Weights of a small mixture-of-experts language model, trained from scratch on English Wikipedia: vocabulary 2048, a softmax router.
Below are experts of layer 3 (counted from 0) of a mixture-of-experts language model. Rows are named router (the router's row for the expert) and show model dimensions 0-255. Each number is 128 + 32 x the weight over its row's rms, rounded and kept within 0 to 255.
After each expert's rows: "comes after" lists some tokens at least twice as common just before its tokens as in all text. This comes from a sample of Wikipedia text that the model never trained on. Tokens count by the router's weight.

# expert 159
router [ 91 123 141 110 114 163 101 106 147  53  94 122 156 199 126 118  98 101 109  99 184 132  90 101  98 186  97 112 102 131 110 105 161 176 102 132 166 169  86 156 116 141 130 117 144 139 172 136 100 171 181 150 147 100 117 150 124 115 163 140 137 170 143 165  93 118 129 128 154 177 107  76 118 117  69 100 153 100  97 135 130 135 111 108 104  86 145 200 101  80 128 101 149  50 131 144  93 131 117 152 135 114 146 109  97 107 197 118 160  35 137 119 112 174 147 182 179 140 101  90 109 128 120 120 128 174  99 144  83 183 118 110 151 136 147 107 117  74  74  67 113 139 139 145 145 136 129 180 162 130 139 166 136  95  68 125  81 112  82  70 128 116 205 119 171 128 130 116 183  72 129 107 142 165 157 103 181 170 109 131  54 182 162 154  84  94 151  83 151  90 147  71 145 148 128 165 152 149 120 133 141  81 131  95 101  88 127 117 132 109 117 131  80 154 174 145  89 104 111 128 131 108 110 149 128 146  92 128 161 117 151 103  75 177 148 100  69 120 119 125 132 107 176  78 151  50  71 115  82 172 139 113 124 195 152 146]
comes after: " |", ";", " B", "|", "B", "–"

# expert 37
router [101 156  89 141 146 133 103 116  72  76 108 136 155 186 139 135  82 142 176 107  91 107 101  85 154 148 112 107 108  96 116 170 151  93 165 142 130 124 136 171 146 166 141 133 111 171 186 147 126 176 155 164 139 154 102 111 125  76  98  84  83 106 167  57 166  95 154  99 139 155 123 118  79 119 158 117  89  90 104 162 119 172 125 143  60  98 175 166 187 140 153  92 200 215 155 137  81 177 102 143 120 129 162 108 103 160 125  99 196 101 139 160 104 181 137  88 164 155 108  92 151 119 160 145 153 175 135 186 168 154  92 102 183 177 109 172 131 179 102 108  45 177 180 127 138 115  76 105 114 161 121 118 146  71 161 145 139  95 105 113 163 141 135 183 135 114 108 100 157 117 132 172 105 136  93 127 115  97 147 126 104 159 167 116 136  73 120  72 171  89 112 150 157 156 103 142 119 125 129 196 120 143 137 155  79 146 156 146 133  78 142 105 118 162 182 146 116 107  92 118 179  92 102 152 102 135  71 163 161 142 141 122 134 151 144 121 111  99  60 175  86 130 149 122  97 103 119 105 174 188 126  96 141 125 168  87]
comes after: "\n", ".", " He", " he", ")", " st"

# expert 103
router [104 120  70 172 104 170 162 152 155 153 141  97 158 133 115 140  58 115  91 164 144  92 136 139 137 129 122 139 145 145 111  84 118 126 108 118 115  88 102 157 104 108 107  94 100  96 149 135 130 109 162 164 109 150  98  74 110 156  70  82 188 130 149 155 112  75 102 131 172  99 168 152 131 160 108 182 159  71  85  95  65  94  73 167 136 107 106 120 151 101 159  81 133 107 126 135 126 130 105 112  83 144 158  91 108 124 183  84 192 105 104 139  74 166 146  99 148 129 112  89 153  53 103 150 181 146  85 112 138 187 165 123 167 132 163 129 134 147  98 130 124 157 150 165  96 159  98 190 102 137 138 153 121  99  66  83 102 166  87 102 167  98 100 182 171 140  69 108 165 118 145 165 125 160 115 138 108 107 125 110 172 149 158 104 172 138 136 117 184  94 179 158 137 125 126 158 182 129 128 108 151 122  96 147  55 131 145 138 126  93 154  77 161 146 213 105  68  99 123 117  98 116 131 114  96 135 157 146  87 143 187 107  79 157 121 152 206 110 174 142  91  94  73  77  74 113 100 112 115 147  76 151 135 151  93  68]
comes after: ".", ")", " K", "P", "===", "A"

# expert 80
router [130  73 165 145 103 110 128 141 123 145 105 129  98 115 166 126 151 105 136 142 150  91 138 159 134 173 133 126 152 110 115 161 109 152  78  92  93 147  93 165 150 158 188 100 145  90 175 160  77 119 149 186 155 150 172  98 114 115  99 170  95  64 174  61  93 113 124 106 152 123 135 125 152  72 121 125 159 110  83  95  99  94 154 114 147 180 167  78  71  56 163 171 140  93  60  86 102  74 114 155 122 147 146 175 156 163  94  80 100 150 100 123 122 129 140 135 135  88 106 180 199 121  88 172 131 170 147 134 169 136 115  65 154 175  99 153 151 170 116 148 130  92 158 132 117  86  99 151 100 100 158 125 158 147 133 114 153 184  74 101 177 122 174 136  94  96  66  92  94 144 145 123 121  97  97 154 124 141 119 150 117 147 131 147 165 138 188  80 167 109 190  66 135 105 160 132 176 183 174 107  74  58 188 180 138 189 215  98 126 117 126 133 148 126 136  86 155 103 122 132 171 149 149 135 125  89 127 127 164 177 121 127 152 131 146 105 173 118 135 150 142  83 107 126 190  97 100 115 149 118 106 145 146 173 123 118]
comes after: ".", "\n", " K", " a", " G", " J"

# expert 91
router [103 101 158  95 121 102 128 114 122 133 101 118 155 151 116 128 159 113  82  77 149 104  98 171 109 124 130 119 114  94 149 179 155 134 180  62  80 114 115  88  81 116  89 145 125 184 131 138  81 126 214 114 128 128 132  71 128  92  82 120 171  64 183 205 195 118 114 118 148 101 205 133  49 108  90 150 155 140  90  49 115 126 141 170 153 176 113 113 178  76 128 143 160  94 116 106 106 160  85 136 102 163 136 113 119 138 131  82 100 123  82 160 129 118 130 132 170 113 139 180 118  67  48 175 116  73 129 166 134 161 123 148 124 166 127 129 161 130 100  90 151 109 121 119 120 113  71 144  94 128  79 108 144 176 103  52 147 105 108 103 151  95  79 140 131 115 107 130 112 201 159 107  84 139  85  90 153 104 115 127 114 186 155 127 137 176 166 132 126 115 142  85 121 123 123 126 161 111 150 103  95  98 172 136 170 217 116  74 146 186 146  90 103 143 148 165 150  98 156 146  74  64 127 160 117  81 137 142 146 134 166 105 167 154 123 112  99 105 184 113 133 112 114 162 131 108 112 132 124 124 144 122 105 115  92  66]
comes after: " ", "\n", " A", "u", " Y", " ("

# expert 147
router [ 93 102 149 143 116 153 169  78  85  88 138  73 144 156  95  82 129  75 149  98 119 109 100 132 156 113 114 158 129 110 124  84 115 142 116 101 123 100 102 141 159 134  83  79 111 183  57 160  79 165 102 195 104 128 111  80 164 141 154  84  79 120 154 122 126 105 118 123 172 124 114  77 152  81  67 178  99  92 132 112 111 158 141 125 132  68 123 160  85 157 166 151 203 102  45 105 147 186  98 172  99 137 139 132  90 148 114 103 204 175 126 149  70 142 155 134 143 114  90  93 146 110 120 140 146  83 114 131 148  98 125  67 157 149 130 111 168 146 132 142 162 131 161 143 204 166  51 164  99 149 136 113 148 157 119 130 142  84 116 166 176 117 145 183 142 123 149  66 124 137 129 120 135 136 114 102 146  99 139 128 161 174 204 150 150 100 162  86 105  80 134 119 137 145  58 116 141  87 175 133 100  67  86 180 100 110 114 179 152  96 175 103 117 142 111 150 170 143  66  81 101  78 129 151 104 137  98 149  83 176 122 119  87 162 138 140 137 147 182 105  72 121 105 142 174 109 120 111 159 121 118 107 123 172 109 157]
comes after: " 19", " 18", ".", " continu", "20", "duc"

# expert 20
router [116  96 125  68  69 122 160 134 127 129 164  91 155 185  85 129 182 118 120 174 118 116  98 135 118 155 133 122  98 107 172 133 141 122 141 145 165 138  89 117 185 126 111 104 133 134 118 173  67 190 150  76 140 122 135 110 132  45  99 172 149 132 105 183  97 142  83 137 130 147  87  95 231 105 119 143 128 141 127  91 136 104 100 131  66 164  88 119  73  61 136 147 123  89 117  74 170 153 128 151 140 136 143  54 115 139  80  92 126 135 109 169 114  97 171 141 118 153 105 130 123 106 146 137 130 120 178 123 120 125 148 141 176 105 162  81 192  71 116 101 133  54 155 152 107 148 164 177 144 145 109  97 133 125  94 131 150  98 164 106 151 126 140 142 145 121 154 147  69 141 162 126 107  87 132  81 149 141 105 172  86  78 152 153 100 158 185  99 120  85 144  99 127 121 212 133 150 169 113  75 128 118 106  81 163 107  72 135 127 164 153 123 114  69  79 142  71 133  98  95 112 114 163 206 125  96  89 141 178 127 100 106 161 159 137  91  87 124 139  79 152  99 174  98 157  86 101 119 142 144 168 129 174 158 204 109]
comes after: " the", " F", "ur", " for", " T", " on"

# expert 82
router [118 120 189 103 116 112  93  85 176 113 198 156 111  91 141 146  96 110 167 129 163 101 118 116 159 149 127  93 146  82 166 133  74  71 173 109  78 112 115 137 103 137 125 103  99 157 172 168 127 161 190 123 140 166 143 103 141 136 112 113 126 111 106  45 189 139 105 115 172 139 130 122 166 167 102 158 133 158 128 137  99 100 165 154  36 128 161 148 205  94 155 108  88 110  95 129 105 193 106 161 119  68 163  92 110 146  88  84 168 154 189 155 134 175 168 125 133 142 144 172 159 194 149 122 183 140 161 153 165 110  77 159 170 151 134  99 164  77 136  66 144 149 127 143  99 112 108 122 114 168 119 124 144 171 208 133 149  64  94  63 166 101 123 178 136 113 114 114 105 113 153 162  85 107 113 103 152 114  95 148  70 120 176 133 127  87 123  98 164 107 126 183 134 130 143 139 140 176  84 203 129 185 158 109  94 130 122 134 172 131 155 102 117 103 126 120 173 121 153 103 118 143 164 174 110 148  96 131 180 121 154 134  86 149 118 159 157  89 194 157 100  91 152 108 127 147 109 108 154 169 156 107 138  79 137  84]
comes after: " |", "-", " (", " and", " 0", " include"

# expert 4
router [132 109 161 133 120  56 119 128 177  85 141 134 175 122 121 168 159 175 162 172 207 120 128 103 170 109 156 108  99  43 177 121 166 143 100 142 106 154  81 155 131 132 121 107  99  67  93 141 149 134 122 142 138 143 158 105 168  45 121 164  98  93 149 132 110  92  98 119 139 171 103 133 157 140 164 185 150 104 134 173 127 101 160 155 138 124 100 135 113  49 152 115  65 105 114  99 169  54 119 108 150  74 136 116 119 152 106 142 143  94 137 169 129 118 171 124 141 147 109 154 157  89 159 120 114 153 160 110 132 148  83 191 137 151 121 102 161 116 128 121 150  90 137 160 106 146 104 130 139  69 109 183 111  91  93 116 105 140 122  88 183  98 157 137 151 106  93 150 124 139 129  82 161 103 125  92 127  84 103 189 107 167 160 149 120 150 161 103 105 136 135 127 138  93 140 163 127 196 125 119  95 130 180  57 101 160 147 163 169 129 117 140  71 123 136 163  67 116 116 146 125 175 107 164 110  95 134 142 174 151 164 126  96 134 125  62 126  76 202  63 117 105 133 146 213  52  88 133 120 196  77 100 168 149 155 166]
comes after: " 0", " ", " 1", " 2", "%", " 3"

# expert 6
router [124 106 125  49  74 119 170 152 131 120 111 155 137 153 107 118 136 171 135 119  98 105 108 157 131 157 134 126 105 111 181 151 117 106 127  58 103 172 141 134 170 150 116 142 163 154 170 175  83 132 121 142  99 127 109 147 125 141 147 192 101 157 142 158 156 128  47  96 170 197 176 102 164  88 101  84 149 132 174  99 144  94 121 148 139 165  87 146  72  86 145 170 103  77  91 102  73 103 106 152 172 140 149  83 163 142  72  87  47 173  93 172 127 168 153 191 172 132 153 153 167 152  76 178 168 151 170 166 140 144  89 133 117 152 114 132 167 138  81 130  93  50 138 100 127 164 146 129 135 111 122 147 137 176  75 152 175 131 125  96 133  99 157 174 122 107  67 152 122  96 131  94 158 117 141  78 161 161 120 169 131 143 101 154  97  92 141  70 124 151 150 113 165  78 178 130 167 141 136 178  55  76 159 181  90 159 104 143 127 137 116 182 131  87 134 137 111  88 107  80 112 120 110 125 101 178  87 136 140 138 196 110 118 134 148 134  68 107 103 112 145  90 138 111 112  99  86 129 170 161 143 120 147 143 177 102]
comes after: "–", ":", " G", " 19", "|", "-"

# expert 50
router [135  93 151  84 110 147 135 117 100 153  99 105 140 175  69 162 116 122 160 131  84 136 132 113 115 148 116 136  92 122 144 122 119 163 128  44  90 128 103 154 123 154 108  73  88  98  98 142 149 141 144 155 162 152  90  94 159 149  91 161 112  73 154 152  89  82 107 117 182 117 134 216 150 141  89 159 165 101  97 166  95 120  82 154 104 166 122 119 105  93 139  89 137 175 155 108 175 155 112 171 130  89 140  99 129 124 134 142 131 164 153 169  93 170 207 186 177 132 102  78 168 113 117  97 165 154 144 110 142  83  88 168 183  55 108  67 169 177  89  80 150 146 142 162  72 165 113 136 110 158 139 132 141  99 110  93 108 118 103 117 152 127 137 170 150 139  72 137 140 134 133 156 114  97 103 176 125  74 177 149 126  74 179 117 152 130 127  78 127 130 128 108 132  87 152 135 218 173 169 102 151  81 186 107 172 142 110 169 154  79 155 103 112 123 142 129 135 110 145 119 113  69 167 155 119 135 140 140 142  93 134 148  75 183 121 185 168  97  78  90  70 131 136 103 190  80  94 133 129 149  81 108 137  73 165 116]
comes after: ",", " and", "n", " re", " de", "re"

# expert 100
router [117 125 156 138 118 126  89 120 140  67 147 147 135 108  98  69 100  67 149 112 189 101 130 122 165 160 146 168  95 102 171 104 144 140 106 157 106 162 129 128 125 109 125 168 145 124  93 158 121  99 173 193 120 114  89 110 116 121  97  87 102 115 110 175 120 146 100 100 136 183 101  95 181 167 149 175 175  85 166  73  52 167 122 158  81 116 113 177 129 100 154  63 141 178 110 136 186  90 142 159 157  96 136  90 115 130 179 189 136  95 128 103  98 145 108 127 160 149 101  73 194  87 175 142 166 155 152 145 135 162  89 142 167  90 101 138 128 128 177 112 116 159 107 151 118 184  98 171 138 182  78 183 162 164 102 109 107 109 104 150 161 106 117 114 137 130 180  52 172 145 126 142  90 131  78 130 164 142 100 174  82 131 133 157 140 132 184 182 176  81 104 113 138 106 113 162 148  88 129  83 100 188  99  96 199 149 159 136 122 131 157  83  65  84 151 172 107 159 190 125 179 125 162 144 100 169  80 139  83 168 143  97 114 131 163 102 133  89 135 120 105 151  93 113 113 130 155  99 152 138 107 103 106 123 128 173]
comes after: "-", " |", ":", " for", "ite", " take"

# expert 49
router [122 146 126 191 154 143  81  96 100 160  86 121  88 166 162 139 113  88 165 161  77  99  93 165  87 107 113 147 126 155 117 124 135 106 112  60 111 187  90 114 153 146 153 107 141 137 178 182 112 177 162 137 120 139 133 169 128 155 102 167  82  93 161 149 154 128 108 124 148 106 153 129 142  80 120 205 138 143  97  81  53  80 156 143  74 103 115 117 134  72 142 143 183  76 126 102  82 136  97  79  88 183 148 103 105 169 130  87 106 203 109  96  98 199 127 103 181 140 101 146 159 146  46 155 101 132 166 163 139 144 139  74 130 118 114 107 136 103 100 135 109  70 138  99 115 158 164 130  76 152 105 107 128 108 152  87 154 112 150 129 150 101 133 140 120 107 100 149 111 112 144 118 151 159  95 108 126 179 113 118 108 123 200 153 135 166 170  75 177 124 146  58 172 195 134 136 205 149 116  95  65  90 165 109  93 198 118 144 159 123 148  74 166 117 146 143 148 133 115 121  84 108 136 132 126 116 105 152 181 105 144 136 134 155 180 109  87 129 144 103 129 107  72 117 163 153  93 120  74 119 162 121  69 155 149  82]
comes after: " A", " |", ",", "ar", "–", ")"

# expert 130
router [115  89 133 130 116 106  74 102 107 132 179 114  80 147 130 135  70 129 126 119  90 114 106 175 148  87  99  97 104 116 128 152 177 173 115 156 134  85 114 169 158 140  73  73 125 171 101 154 108  87 150 126 159 170  85 138 118 141 105 105 148 104 167 209 161 128 124  82 170  60 146  67 181  98 131 153 135 135  93 105 123  89 172 163 164  82 112 176 124  85 143  59 164 178 165 133 116  88 152 108 112 118 165 130  72 160 135 146  62 148 123 144 119 104 142 100  52 135 117 109 131 106 118 139 107  95 157 126 176 141 106 101 194 156 135 139 139 106 139  97 152  62 133 155  88 139 113 168 213 162 131 149 146 139 135 142  84  97 115 111 151 154 114 129 130  94  99 181 128 154 151 167  73  76 104  84 154 145 110 170 126  42 171 136 149 138 146  71 174 109 150 175 134 185  87 139 117 172  79 133 156  99 101  92 177 148 112 154 122 148 145  60 102 155 140 142 129  87 119  83 154 112 116 142 138 167  78 149  70 170 130 122 155 147 168 111 135  78 133 135 136  98 167 176 160 151 134 133 202  85 109 112  92 106 133 140]
comes after: " |", " P", "ho", " pa", "w", " at"

# expert 24
router [111  87 130 144 127  93 132  77 113 122 132  86 167 102 148  39  96 103 166 172  89 118 103 103 151 155 114 161 135  97  93 108 107 163  93  90  58 137 128 161 156 138 139 104 150 101  93 136 131  90  86 148 109 137 122 116 146 148 186  97 103 109 142 119  46  83 129 107 146 159  92  84 172 138  65 187 186  95 111 130 109 120 118 159 163  94 108 132 110 126 129 169 129  83  72  95 197 217 126  90 154 100 141 166 183 121 149 136 150 179 153 158  95  76 163 134 130 101 117 152 148 104 105 117 148 121 104 116 123 153 130 175 157  67 115  82 175  63  98 134 130 142 152 156 112 169  75 147  94 172 124 155 144 131  95  88 124 113 149  97 151 109 132 166 122  72  96 102  91  65 140 119 159 136 119  80  99  99 187 186 132 135 159 141 138 128 170 116 153 109 104 141 140 149 138 128 187 140 144 101  79  65  87 144 115 113 116 137 140  80 129 126  92 100 108 150 146 158 115 113 128  55 175 149  92 114 201 117  47 146 153 121 129 134 103 102 125  88 130 117 101 121  83  81 156 158 178 110 149 170  42 135  90 153 158 129]
comes after: " |", "er", " the", " di", " Di", " In"

# expert 38
router [117  97 180 110 110 138 167 135 142 151  64  95 144 104 135 105 140  54 218 130 138 113 102 121  84 147 109  80 114 107 116  88 115  99 119 106  89 139 138 154 153 115 141 116 175 135 170 133 130 172 121 173 145 131 110  99 158 116 135 216 100 145 156 122 114 129 117  98 144 168 139 166 138  56  87 149 135 105 103  79  88 112 128 114 136  89 135 140  95  88 144 195 130 115  99 147 166  92  55 144 144 107 137  96 214 125  80 115 137 118 132 130  93 158 184 129 188 152  93 113 163 137  94 166 126 153  95 125 141 173 185  96 141 104 107 112 168 131 138  66 130  83 157 146 143 184 128 179 118  91  74 131 160 169  95 124 157  88 114  96 161 104 203 159  98 117  66 116 148  89 105 102 155  67 119 101 177 137 144 122  71  98 161 172 100 111 163 145 132 107 119  83 141 108  92 137 158 119 143 143  57  91 137 136 130 188 174 184 180 141 132  94  72  70 139 151 185 136 174  92 112 109 147 155 125 108 138 151 110 163 156  95  92 132 145 133  88 119  78 108  86  66 129 120 182  73 134 151 106 141 127 148 157 159 149 144]
comes after: " |", "-", "–", ",", " the", "|"

# expert 120
router [105 110 142 107 126 110 100 141 184  82 124 100 168 150 176 131  88 142 139 132 135 114 110 157 147 159 125 102 113 134 125  97 148 182 105  89 131 144 134 165 186 122 133 112 142 136 104 121 127 147 124 134  89 118 173  77 131  89  81  84 116 134 126  84  47 131 182 104 111 178 116 106 160 134 135 172 120 145 111  95  95 106  89 142 157  78 102  93  88 112 131 107 178  93 119 132 138 150 100 111 145 160 141  86 146 134 147 183 177 137  87  89 138 149 116 170 183 116  97  77 130 121 126 140 105 167 194 125 157 152 133  43 165  64 109 131 125 123 141  76  86 205 121 142  99 200 128 177 131 170 111  98 135 111 118  99 133 143 122 124 166 131 197 102 129 186 150  51  78 148 191 137 160 123  89 123  96  88 177 154 149 132  86 137  80 157 163 144 216  90 112  83 120 114 150 129 199 147 135  86 136 186  87 130 116 131 166 165 159 104 120 140  98 153 157 144 171 176 148 130 155 125 105 151  99 102 154 127 208 173 161 126 105 162 154  66 121 124 128 122 117 102 171  91 143 100 120 118  64 182 156  95 181 182 102 115]
comes after: "===", "==", " Ch", "\n", " the", "-"

# expert 132
router [127  90 123 175 100  73 128 142 156 138 137 162 117 118 181 180  99 158 195 129 145  89  91 179 124 100  92 112 121  83 182 154  97 148 126  82  68 105 129 111 124 166 130 108  84 164 139 152  90  81 137 162 144 134 113  90 132 101 123 104 163 100 139 116 185  91 121 110 130 165 104 141 117  61 104 162 120  85 137  92 129  93  96 129 127 170 122  86 164 120 126  67  78 136 194 125 101  83 139 175 191 108 147  99 142 132  96 150  65 119  89 163  95 120 177 119 120 155  95 186 134 100 155 143 188 142 127 153 201 114 130  79 123 111 125  90 148 181  71  75  74  89 154 112  89 123  30 145  79  74 183 138 129  82  66 106 181 130 118 142 135  86  85 137 110  96 114 117 123 102 146 132  91 104 151 153 143 138 129 150 116 126  99 115 152 124 161  59 177 137 141 144 139  96 134 157 141 171 140 163  75  88 137 153 105 175 138  92 136 148 125 113 166 109 193 145 132  77  76 103 160 166 152 154  87  75 135 157 158 140 138 112 122 167 150  98 168 114  71 125 150  74 150 125 133  74 179 139 129 110 149 102 141 145  87 131]
comes after: " |", " ", " C", " st", " Ca", " St"

# expert 129
router [123 146 180 120 110 135 120 139 100 143  62 166 159 155 141 142 189 146 134 105 135  96 134 133  98 120 135 111 130  75 168 111 100  87 105 101 136 123 120 157 181 154 100  87 197 116 174 155  79 111 147 149 180 136 155 135 160 130 139 104  72 141 130 153 146  99 101  99 162 158 134 121 133 121 170 102 156 177 106 151 120 101 146 159 200 165 109 119 132 124 121 199  85 108 120  81 144  83  98 118  91 136 140 174 211 139  65 128 128 141 134 144 153 119 103 148 120 135 135 172 157 156  70 173 125 128 149 110 153 149 118 106  93 181 101 135 130  53 110  86 137  77 115 133 141 105 128 147  95  87  95 127 155 198 116 129 130 132 138 147 131 147  64 126 139 124 127 125  61 115 154  88 145  86  90  78 142 149 133 185  95 183  93 182 159  80 129 146 151 137  78  69 144 132 151 133 165 136 159 136  92 147 146 104 122 195 151 114 156 119 159 166  48 108 175 133 188  96 208 109 100 109  95 130 124 102 146 170 152 132 192 118  92 123 151  73  26  98 161 108  95 116  75 135 155  74 112 118 145 144 137 115 120 144  96  51]
comes after: "s", "n", " O", "al", "ic", " co"

# expert 30
router [133 117  92 125 108 155  88  99 101  78 153 127 137 122 208 180 172 117 115  84 137 136  90 186 146 130  95  65  98 108 130 123  76  98 118 126  96  85 114 114 137 132 138 111  91 181 135 145 100 112 125 116 150 152 111  74 149  72  95  92 123  75  90  83 124  95  85  97  57 119 142  66  84 174 123 118 113  47  91  91 116 109 130 102  84 140 141 132 165 135 154  97 173 104 155 119 120 162 103 155 164 152 163 135 131 146 105  81 125 129  87 169  86 133 146 188 136 143 120 151 140  89 139 119 153 148 136 160 125 166 188 143 124 160 106  90 172  91 128 115 114 162 123 151 131 185  70 100 181  85 148  71 149 141  91 166 140  82  95  90 170  98  64 110 124 165 119 115 154 164 144 137 131 161 133 101 145 179  94 117  61 208  82 121 120  53 160  79 127 124 159  88 156 124 100 146 104 121 187 126 120 147  86 183 106 115 126 147 162  98 147  71 114 160 152 121 101 128 144 127 125 139 113 138  74 126 107 134 174 183 153 135 121 117 144 144 118 171  79 129  49  77 111 107 159  89 194 110 165 149 176 137 145 123 182 135]
comes after: " of", " 19", " in", "L", "ed", "'"

# expert 98
router [126 121 149 107 128 127 161 119 103  81 150 112 161 214  89 166 104 162 153  77 101 133  99 127 102 145 114 162 127  82  99 149  68 126 141 101 113 134 150  97 146 150 106  99  69 168 185 181 155 118 177 163 140 118 134  82 144 193 100 115 150 115 162  98  64 113 111 117 160 133 172 123 137 143  82 146  95  78 184 189 107 138  87 168 105 104  91 197 158 131 142  55 112 135 129 105 132 138 107 169 143  63 153 118  95 151 146 142  93 106 180 154  96 179 116 151 167 163 106  51 139 126 172 186 137 137 142 152 123 140  96 168 178 172 106  54 113 162  86  81 127 117 121 142 129 154  57 116 136 129 101 149 138 115 101 132 179 133 143 100 178 120 145 150 129 159  75 171 179 170 145 106 167 104 148 109 143  92 137 194  96 156 178 139 121 152 156  84 176 102 123 100 152  99 132 160 155 134 144 197  98  79 120 134  86 170 135 162 125  99 156 100 174 112 183 119  92  77 157  84 153 105  88 162 107 159 105 121 156 128 142 131  71 144 124 104 133  83 185  92 113 104 163  98 109  87 132 103 154 139 104 121 145 131 173  92]
comes after: " and", " of", ",", " to", " at", " in"

# expert 141
router [109 127 166 136 114 122 114  90 112  82 113 112 156 193 131  86 162  80 145 129 148 112 109 177  88 152 102 124 111 123 119 109  74  81 166 123 121 171 131 151 149 153  95 101 121 160 216 133  79 145 126 172 165 142 103 120 177  82 157  97  49 120 157 110 142  81 100  92 171 102 104 190 136 112 162 160 124 151 103 118  64  99 163 184 106 205 126 110 168  39 138 115 116 136  74 126  84 134  95  89 103  89 177 139 118 141 123 101 192 111 118 147 147 134 107 134 145 121 120 134 155 166 113 165 189 170  61 165 135 145 167 106 140 143 135 143 138 139 101  85  74  96 132 140 123 107 107  99  47  80 167  61 144 128  85 140 160 147 110 127 143 116 147 159 111  93  80 105  79 114 145 134 146 109 115 134 152 105 135 165  91 170 183 135 128 189 148 130 177 116  89 101 132 155  97 135 165 197 121 111  78 151 185 128  97 195 157 108  89 188 151  92 121 125 151 129  96  87 139 143 100 121 127  84  97 125  84 149 176 107 112  89  78 170 173 147  89  86 131 160 112 140  89 150 156 106 116 108 119 133 101 113 139 171 152  86]
comes after: " ", " f", " re", " N", ".", " a"

# expert 95
router [110 175 170  98 124 114 197 108 157  78 150 102 185 124 164  83 167  47 131 108 134 120 112 152 184 143 136 140 106 127 191  90  84 107 112 133 170 138  92 195 121 137  54  79 106  94  87 165 114 114 122 108 172 162  91 102 112  65  87  71  99 107  86 183 122 105 106 101 117 147 111 109 186  89 111 149 164 129 108 149  59 105 111 166 124 180 122 101 198 108 129 119 157 160 128 125 146 197 118 164  85 135 138 104 116 136  82 111 158 114 114 122 126 198 143 157 136 182 103 119 125  96 111 147 150 113 156 167 102 171 182 116 151 105 114 144 178  83  80 120 109  78 167 168  94 154 104 150 125 100 106 121 145 112 100 100 159 216  99 109 168 118 156 155 125  82  88  74  62 101 153 162  71 119 125 121 154  88 114  89 136 148 131 131 125 101 122 168 101 118 100  91 127 157 125 144 124 132 135 104 147 113 123 118  97 159 131 160 163 184 151  89  93 146  97 120 142 110  88 122 132  54 121 159  94 134  91 128 170  94 128 145  97 160 147 182 134  99 139 100  86 149 138 125 170 122 121 102 197  82  75 110 121 130 182  85]
comes after: ".", "ed", " b", "b", " F", "F"

# expert 71
router [150  39 132 159 101  85  66  72 153  93 141 120 104 194 136 153  75 107 182 124 118 104  97 128 143 113 102 137 106 120 160 158 153 167 130 120 153 176  72 158 131 206 151  81 133 164 107 104 142 106 121 152  62 130 130 147 148 156 127  86  63 123 149  91  47 103 160  99 145 159 143 105 138 102 132 153 125 115 100 128 100 109 165 167 190  75  94 158 142 107 167  50 148 197 176 137 118  72 131 144 122 140 153 103 161 152 124 170  97 109 143 163 114 150 118 161 122  98  86  92 164  86 183 123 126 147 125 145 181 117  94 122 150  99 106 163 102 103  95 103  86 121 162 146 101 128  73 103 138 164 157 176 140  67  70 133  71 170 155  88 118 151 125 165 175  65 153 125 108 118 192 139  76 143 130 138 105 120 106 179  89 121 138 156 139 111 154 109 168  98  93 102 140 128 148 143 150 190  73 169  67 106 118 160  76 162 106 109 124 111 131 122 124 144 186 148 181 115  89 101 148 131 119 110 139 149 115 142 145 144 143 101 123 142 177 107 168  85  96 145 115  77 139 119 191  95 142  97  86 175  88 102 110 120 111 163]
comes after: " |", " De", " de", " st", " E", " re"

# expert 106
router [124  90 137  53 105 115 102 163 106  67  74 179 165 160 128 145  93 156 104 116 132 108 111 121 103 114  97  83 116 114  68 129  88 123  90  92  79  69 119 160 173  94  93 123 149 163 166 184 182 168 121 163  86 137 128  99 123  62 131 162  98 156 148  89 109 118  95 110 153 165 117 116 115 108 127 129  76 151 134 124  89 133  75 116  96 162 156 124 188  76 117 126 144 117 126  95  73 166 148  91 129 145 160 122 170 168  91 127 111  74 157 170 140 174 177 185 170 128 128 108 142  73 146 173  96  68 177 148 147 150  77  81 101 135 101 165 154 203 166 159 116 132 126  92 139 158 159 112 160  94 133 155 142  87 173 171 152 128 109 112 130 128 164 108 111 147  67  92 102 143 124 137 170  42 100 202 136 124 128 168 109 137 143 114 139 119 184 107 147 124 105 124 172  58 116 135  97 160 131 195  89  96 116 121 171 154 150 173 148  89 146 150 106 121 156  85  95  83 126 104 106 142 162 134  68 114  87 133 156 117 166 103 128 146 137  74 150 110 163 102  94 133 152 123 161  92 117 108 176 187 168 123 127 107 181 120]
comes after: ".", "\"", ",", "-", " and", " that"

# expert 108
router [120 117 162 180 108  80  66 144  99 102 116 158 130 114 109  88  63 103 193  84 151  88 137 150  84 123 118 151 127 131 170 129 134 131 128 128  76 187 144 119 172 129 175 180 178 186 121 124  86 137 177 161 100 156 176 117 124 129  98  87  76 139 161 125 100 130 158 106 153 147 116 105 149 147 117 148 147 178  99  93  93 108 139 153  97  86  95 147 132  60 134 131 177 138 132 140 166 124 123 184 179 137 139  84 118 170 137 124  93 148  77 163 101 147 116 144 136  89 150  85 148 138 157 147 172 141 100 116 132 145 109 116 137 129 127 104 131 125 111  56 135 116 197 135 117 139 110 165 116 212 162 173 107 166  89 117 161  99 125  87 119  99 107 148 149  50 161  77 109 156 134 101  82  90  75  88  88  96 111 193  61 193 171 116 128 180 165 115 151 196 113 105 148 100 166 123 157 130  58 135  80 108 131 151 160 151 125 164 145 121 147  52 163  78  79 126 149 122  91 113 173  84  83 161 117 158 140 123  53 145 154 108 109 133 111  85 124 143 107 140 135  86 113  81 153 148 144 101 155 104 163  93 168 152 149 110]
comes after: " (", ",", "-", ".", " be", " met"